Experts of a small language model.
Experts: 64 experts in each of 7 layers, 1 pick a token.
Below are experts of layer 3 (counted from 0) of a mixture-of-experts language model. Rows are named router (the router's row for the expert), gate (a neuron's input weights, with its number), up (a neuron's input weights, with its number) and show model dimensions 0-191. Each number is 128 + 32 x the weight over its row's rms, rounded and kept within 0 to 255.
After each expert's rows: a language model's description of what the expert responds to. This comes from a sample of Wikipedia text that the model never trained on.

# expert 28
router [ 81 119 163 155  62 136 120 185 139 205  95 177 137 129 141 140 102 138 169 128 105 140 134 140 140 148 203 120 144 107 144 134 142 187  96 131 136 173 181 142  88 126 131  94 124 130  82  94 121 166 114 141  97 133 146 139 165 130 214 123  84  81 131  96 116 115  83 111  87 135 174  92 136 127 163 100 170  91  84  89 125 155 108 123 114 146  86 101 121  94  99 153 223 231 157  53 113 114  94 126 178  83 111  97 181 157 151 139 112 111 134 108 116 117 112 137 144  92 100 166 108 144 119  77  88 126  95 128 112 110 159  87 148 146 185 154 208 101 104 191  92 143 124 145 141  87 155 152  85 164 158 147 110 132  93  97 141 180  99 156 126  94 124 109 129 174 119 124 142  78  46  98 138 160 137 122  84 117  98 131 116 139 115  85 133 138 134 136 111 156 146 119]
gate1 [105 141 120  94  75 139 130 183 149  86 159 126 124 109 110 111 105 122 167  59 135  98 133 127 108 132  89 145 164  79  89 135 127 146  99 106 137 173 192 134 151 135 142 126 143 138 132 195 119 143 118 114  31 123  97 103  86 151 155 122 113 127  75 154  88  92 104  94  94 118 136 129 138 113 170  81 180 116 129 159 124 134  36 138  85 163 135  74 168 130 111 145 173 169 181  89 139  86 158 216 159 130 163 124  84  82 140 109 108  74 134 146 142 143 117  97 176  87 152 130 115 166 177 128  63 122 133 175 129 105 106 113 135  96 103 100 123 146 122 187 170 134 161 149 131 137 159 157 115 130  74 110  70  84  86 161 180 109 105  88 119 140 175 142 155 135 157  99  93  73  95 119 104 139  67 111  75 110 123 155 109  62 126 117 162 197 147 116 149 126 120 114]
up1 [122 212 134 139 179  77 148  99 152 104 106 114  92 107 105 147 123  82 159 142 110 154 163 103 173 169 193 117 103 110 118 141 157 117  89 150 153  89 139 126 126 126 158 137 158 101 116 162 141  87 142 152 104 152  45 146 118 157 111  92 113  86 166  88 149 120 197 114 114 131 140 126  91 156 105 184 154 153 138 101  87 154 124 173 122 121 144 132 106  93 141 190 132 160 137 151 137 150  81 124 159  99 154  88 123 136  88 134 127 110 109 118 167  77 170 168 141  90 176  99 173  98  84  53 120  63 143 166 118 117  79 120 101 121 110 212 140  65 118 102  90 139  73  98 112  93 188  93 141 160 151 130 131 153 131  67 113 144 117  88 119 126 111 157 138 131 158 110 187 126  63 124 115  93 164 105 131 144  82 159 152 161  62 136  78  79 123 157 111 208 125 121]
Description: Abstract nouns after determiners. Abstract nouns after a, the or his, often before of or in, such as role, statement, resolution, information, work, evidence.

# expert 34
router [ 88  93 191 168 112  96 129 159 170 195 116  95 115 138 114 213 154 141 187 106 124 130 161  96  90 144 138 191 125 108  71 166 139 219  91 131  53 132 142 132 113  89 121 128 151 135  99 104 175 131 110 116 109 182 162 131 134 118 120 141  49 136 184 131 127 129  58 156  57 170 140  88 130 132 165 146 171 110 104  91 125 153 111 131 159 119 135 139 136 139 132 195 148 177 123  86  71 106 132 149 111 104 114 100 128 133  94 120 105  79 132 116 150 114  73 149 176  61 118 151 155 199 114 100 123 155 119 122  88 127 102 163 155  87 175  97 199 133 121 176 119 171 105 103 189  94 135 138 131 125 136  91 153 136  70 117 130 149  96 163 113 102 109 131 121 163 111  90 133 131  36 110 119 169 154 106 106 113  98 139 132 159 146 154 129 163 111 143 118 143 157 139]
gate0 [111 109  57  61 124 102 141 118 127 136 143 101 110 157 152 114 107  69 140  99 136  74 111 147 125  91 126 161 123 188 161  65 230 173 128  99 139  73  97 164 171  93 103 125 174 102  92 132 105 144 104 163 132 116 106 123 109 143 172 146  94 173 104 133  96 125 113  76  86 101 155 169  94 100 105 118 128 106 166 138 151 139 124 131 166 110 131 104  98 161 107 127 154 150 181 123 111 115 123 222 163 202  82 141 104 158  93 171 151  86 131 126 143 152 173 163 119  62  82 120  69 149 192 164 134 101 106 163 197 130 126 156  89 166 193 142 130  82 110  95 137  98  83 134 134 101  78 164  87 153 128 140 123 132 107 126 127 109 101  89 141  83 149 156 135 144 107 136 142 127 168 205 145 138 132 139 158 157  96  87 132 163 143 115 108 130 165 195 109 118 159 140]
up0 [ 87 122  77 136 104 115 161 156  57 106 158 144 177 192 105 114 141 139 139  97  84  78 136 175 104 119  86 153 116 127 142 104 148  95 124 164 168 130  74 125 139  94 102 187 179  90 117 159  35  94 154 162 107 132 107 118 114 141 170 138 115 170  95 114  73 108 122 102 157 120 179 164 149 113 122 111 139 126  98 121 169  99 123 114 138 143 152 117 169 126 159 173 144 122 136 145  59 119 185 124 139 134 130 113 191 143 118 168 170  85 123 158 122 117 132  97 131 150 147  66  87 157 169  93  92 128 121 132 129 173 114 122 117 142 184 135  74 125 131 141 115 106  83 137 184 138 127 172 148 117 142 145 169 119 150 143 127  98 145  85  62 202 104  92  57 126 117 173 117 161 189 139  96 189  75  86 191 144  70 138  94 167  71 127  86 123 108 132 166 103 126 164]
Description: Location phrase determiners. The word the after on, in, from or to in location phrases, plus compass words like south, north, eastern, and University.

# expert 56
router [137 119 151 168 144 101 105 144 141 152 164 179 147 116 132 202 150 118 129 122 175 110  91 100 120 153 141 128 151  83  99 165 132 167 106 148  89 161 194 114 130 113  84 132 104 111 151 104 144 174 117 126 109 173 109 114  96 141 140 133  55 124 120 149  83 154  63 193  93 156 159 103 108 161 168  91 184 103 114 103 145 121 119 130 165 129 139 174 133 124  84 157 136 100 121  54 123 134 127 202 151  98 118 104  79 144 105 109 120  41 115  89  90  58 137 138 129  93 119 124 127 107 126 136  60 109 117 110 108 151 146 142 138  94 141 195 243 120 119 172  96 130 142  85 142  89 105 180  92 121 115 151  99 157  78  84 114 143  36 169 166  76 152 108 137 146  82 103 169  81 128 125 146 169 104 125 121 109  99 104 124 128 126  89  92  93 151 106  98 135 111 155]
gate0 [174 142 125 140  91  80 186 123 113 147 165  89 166  97 149 196 128 149 158  88 110 102 135 128  75 162 122 156 105 173 166 134 162 159 156 146 129  60 118 139 130 100 127 123 161 100 145 114  86 120 156 138 119 145 138 125  75 174 141  76 152 136 136 151 193 156  80 116 119  87 172 143 145 164 116 123 109 119 133 124 131 101 124 163 150 112 135 117 129 102  89 112 129 121 164  47 101 127 209 174 115  75 106 173 137  89 143 145  99 106 117 135 142 133 179 133 136 122 149  88 175  98  55 134 136 158 141 158  94 146 106 228 129 133  86  79 122 135 134 124 108  90 178  62 179 125  82 141 157 136 142 101 188 149 105 216  70 111 133 105 139 128 118 208 145 128 133 106 157 139 159 105 130  86 126 176 140 201 122 129 104 126 117  75  99 144 161 142 184 169 127 104]
up0 [183 100 166 119 100  55 145 107 118 111  84 108 129 166  91 127 107 133 142 124  72 131 179 204 139 170 162 156 121 121 152 116 132 132 139 156 112  45 101 178 103 121 127 114 129 115 151 182 133 140 119 174 106 132 156 119  63  95 196 191 134  89 145  95  67 101 144 139 190 139 119 121 112 162  95 126 109  98  97 108 143  57 121  59 178 166 174 109 114  88 125 179 149 114 125 158 114 115 106 120  65 132 110 144 114 154  94 170 110 153  99 117  95 107 102  89 172 181 137  62  87 101 144 145 120  70 103 143 137 159 170  82 110 104  46 137  75  94 142 127  83 194 118 111 143 146 160 132 173 143 132 115 139 102 112 138  96 122  70 120 156 120 161 176 147 137 152 139 122 119 161 172 128 157  92 128 120 160 160 120 176 184  98 137 176  93 107 120 112 139 153 130]
Description: Articles and determiners. Articles the, a, an and The starting noun phrases, especially "one of the" and "the" after of, is or as.

# expert 54
router [122 104 216 137 103 143 108 154 145 174 116 166 111  86 143 200 125 118 155 136 138 142 130 130 143 186 174 151 122 119  47 176 108 167 112  80  90 154 118 103 101  51 111 109 109 132 121  74 157 137 111 140 116  83 114 117 104 120 164 137  66 105 130 174 138 107  93 103  43 143 180  75 134 156 116 126 144 106 142  69 136  94  94 143 143  83  89 147 119 110 102 192 117 133  95 107 164 103 120 113 146 112 107 116  85 150 123 110  90 118 118 120 114 101 129  84 155 100 105 130 126  96 142 156 117 124 112 111  67 156 151 101 144 132 144 136 240 127 152 152  67 185 132 108 118  91 125  73 112 153 157 103 150 164 128  66 126 164  50 156 120 106 140  87  97 153 107 162 186 128 108  77 149 212 133 126  78 144 165 141 135 133 148 116 104 131 133 102  97 172 159 148]
gate2 [143 136  90 124  85 128 155 117 142 202 125 114  76 104 125 159 140 113  97  99 111 116 111 113 183  82 133 147  91 157 141 182 152 165 126  78 146  70 111 104 170 133 142 143 107 137 126  70 138 118 164 162 128 129 134 176 151 126 135  99 179  28 156 108 162 167 109 107  44 123 153 167 134 141 116 148 176 119 129 125 186 107  82 146 138 146 129 129 103 166 117 141 193 174 155  64 111  95  92 183 136 157 139 137 145 143 139 100  76 158  73 129  99 135 168 120 127 123 148 105 159 111 147 137 162 111 110 104 126  95 149  92 197 151 129  71 116 115 128 196 192 148 150 139  73 129 152 139 123 149 182 163  80  88 144 123  98  94 143 108 127 177 166 110 153 136 114 134 140  87 146 169 106 135 131 107 139 144 135  82 174  61 162 148 156 122  27 157 182  97  95 126]
up2 [172  49 143 152  73 110 123 149  76 152 139  76 114 171 108 150 148  51 126 136 126 113  89 121 179 176  88 142  83 113 122 130 121 129 117  80 121 148  95 114  84 142 143  94 102 141 166  95 114 151 114 139 155 131  73 108 153 135 131 162 148 102 102  87 100  96  93 101 133 173 148 125 165  57 107 147 138  78 142 108  83 142 157 123 195 154 129 123 171  92 105 156 132 135 141 173  97  74 157 113 127 149 105  88 101 121 141 132 165 126 145 139 118  55 125 128 255 118 182 116 170  95 130 118 145 153 165 198  95 140 212 132 143 131  97  79 167  95 113 157 135 173 122  66 115 143  96 103 122 104 162 157 108 143 100 148 121 151 109  94  68 169 121 178  91 130 103 140 166 130 137 154 120 139  98 157 128 107 161 127 116  94 163 123 163 147 159 103  90 162 189 157]
Description: Prepositions before quantities. Prepositions and articles preceding a number, date or noun phrase, e.g. "up to 41.7", "as of 6 May", "a total of", "in 1879".

# expert 53
router [ 72 107 184 157  83  90  87 152 149 130  91 114 166 107 137 177  79 165 163 151 136 133 136 110 116 115 165 134 155  89 102 137 156 141 132 125 140 124 139 156  54 110  64 101  96 164  73  88 185 145 125 117 124 138 110 107  90 189 129 161  99 107 144 114 131 150  90 159 114 142 147 134 141 157 169 104 165 122 128 111 150 141  63 136 119 152 141 127 183  87 103 152 142 182 112 133 123  73 115 126 153 104 111 108  93 157 168  64 124 130 107 184 113  84  58 162 115  96  93 103 152 146  88  72 113  91  58 122 122 147 137 148 197 106 120 105 176 145  50 147  75 142  93 150 121 150 137 121 107 131 134  96 166 164 118 101  95 131  72 146 134  73 155 122 143 209  92 159 122  57 110  59 155 156 124  93 113  95  82 156 118 142 160  90 112 175 163 143  82 119 160 129]
gate2 [115 124 122 123 134 107 129 141 154 151 108  83 153 186  99 148 127 168 134  84 109 152 166 105 146 117 173 133 121 115 124 145 127 188 146 111 130 137  70 161  95 117 153  58  81 194 149 127 120 147 158 205 151 125 150 123 170  41  58 137  88 185 153 111  98 141 168 133 104  76 116 117  73 179 133 126 112 191 125 105 156 175  75  96 130 126 160  85 146 119 120 121 139 127 155 129  98 165 179 158 106  84 159 132 148 139 147  96 101 117 145 147 150 171 156  98  86  75  66 143 130 110 118 118 123 150 110 156 109 158 190 118 142 117  98 166 137 135 151 119 180 129  73  78 172 137 127  79 123 157 120 117 120 103 167 146  89 138 105  78 180 158 130 154 132 135 182 133  97 100 119 141 142 101 112 126 145  51  96 160 119  79 134 103 118  92 207  92 153  83  68 198]
up2 [149 136 177 184  75  87 180 131 172 137 166  87  87 122  52 130 119 237 100  93 124 118 126 142 154  82  92 131 139 101 142  83  98 123  97 145 127 118  93 156  76 135 130 109 166 152 150 167  89 155 154 182 121 126 101 161 156  81 104  78 139 125 185 133 120 131 108 167  98 115 162 151 135  91 101  96  51 110 177 116 135 150 124  93 144 125 118 101 116 120 135 100 153  89 129 127 110 110 127 185  92  83 195 189  94 122  95  78 128 110 122 149 194 193 131  88 124  93  96 152 191 152 125  89 146 175 134 118  82  62 152 118 112 194 154 127 122 112 128 125 141  94 132 132 153 108 111 105 170 157  69 112  84 148 139 164  93 143 143 104 171 112 127 195 185 132 160 118  86 142 173  75 170 117 135 147 111 146 135 126  92  91 127 139  95 102 115 118 148 140 144 150]
Description: Listed buildings and architecture. Pipes, periods and word starts in architectural descriptions and historic-building tables, such as sashes., church, tower, sculpt-, arch-.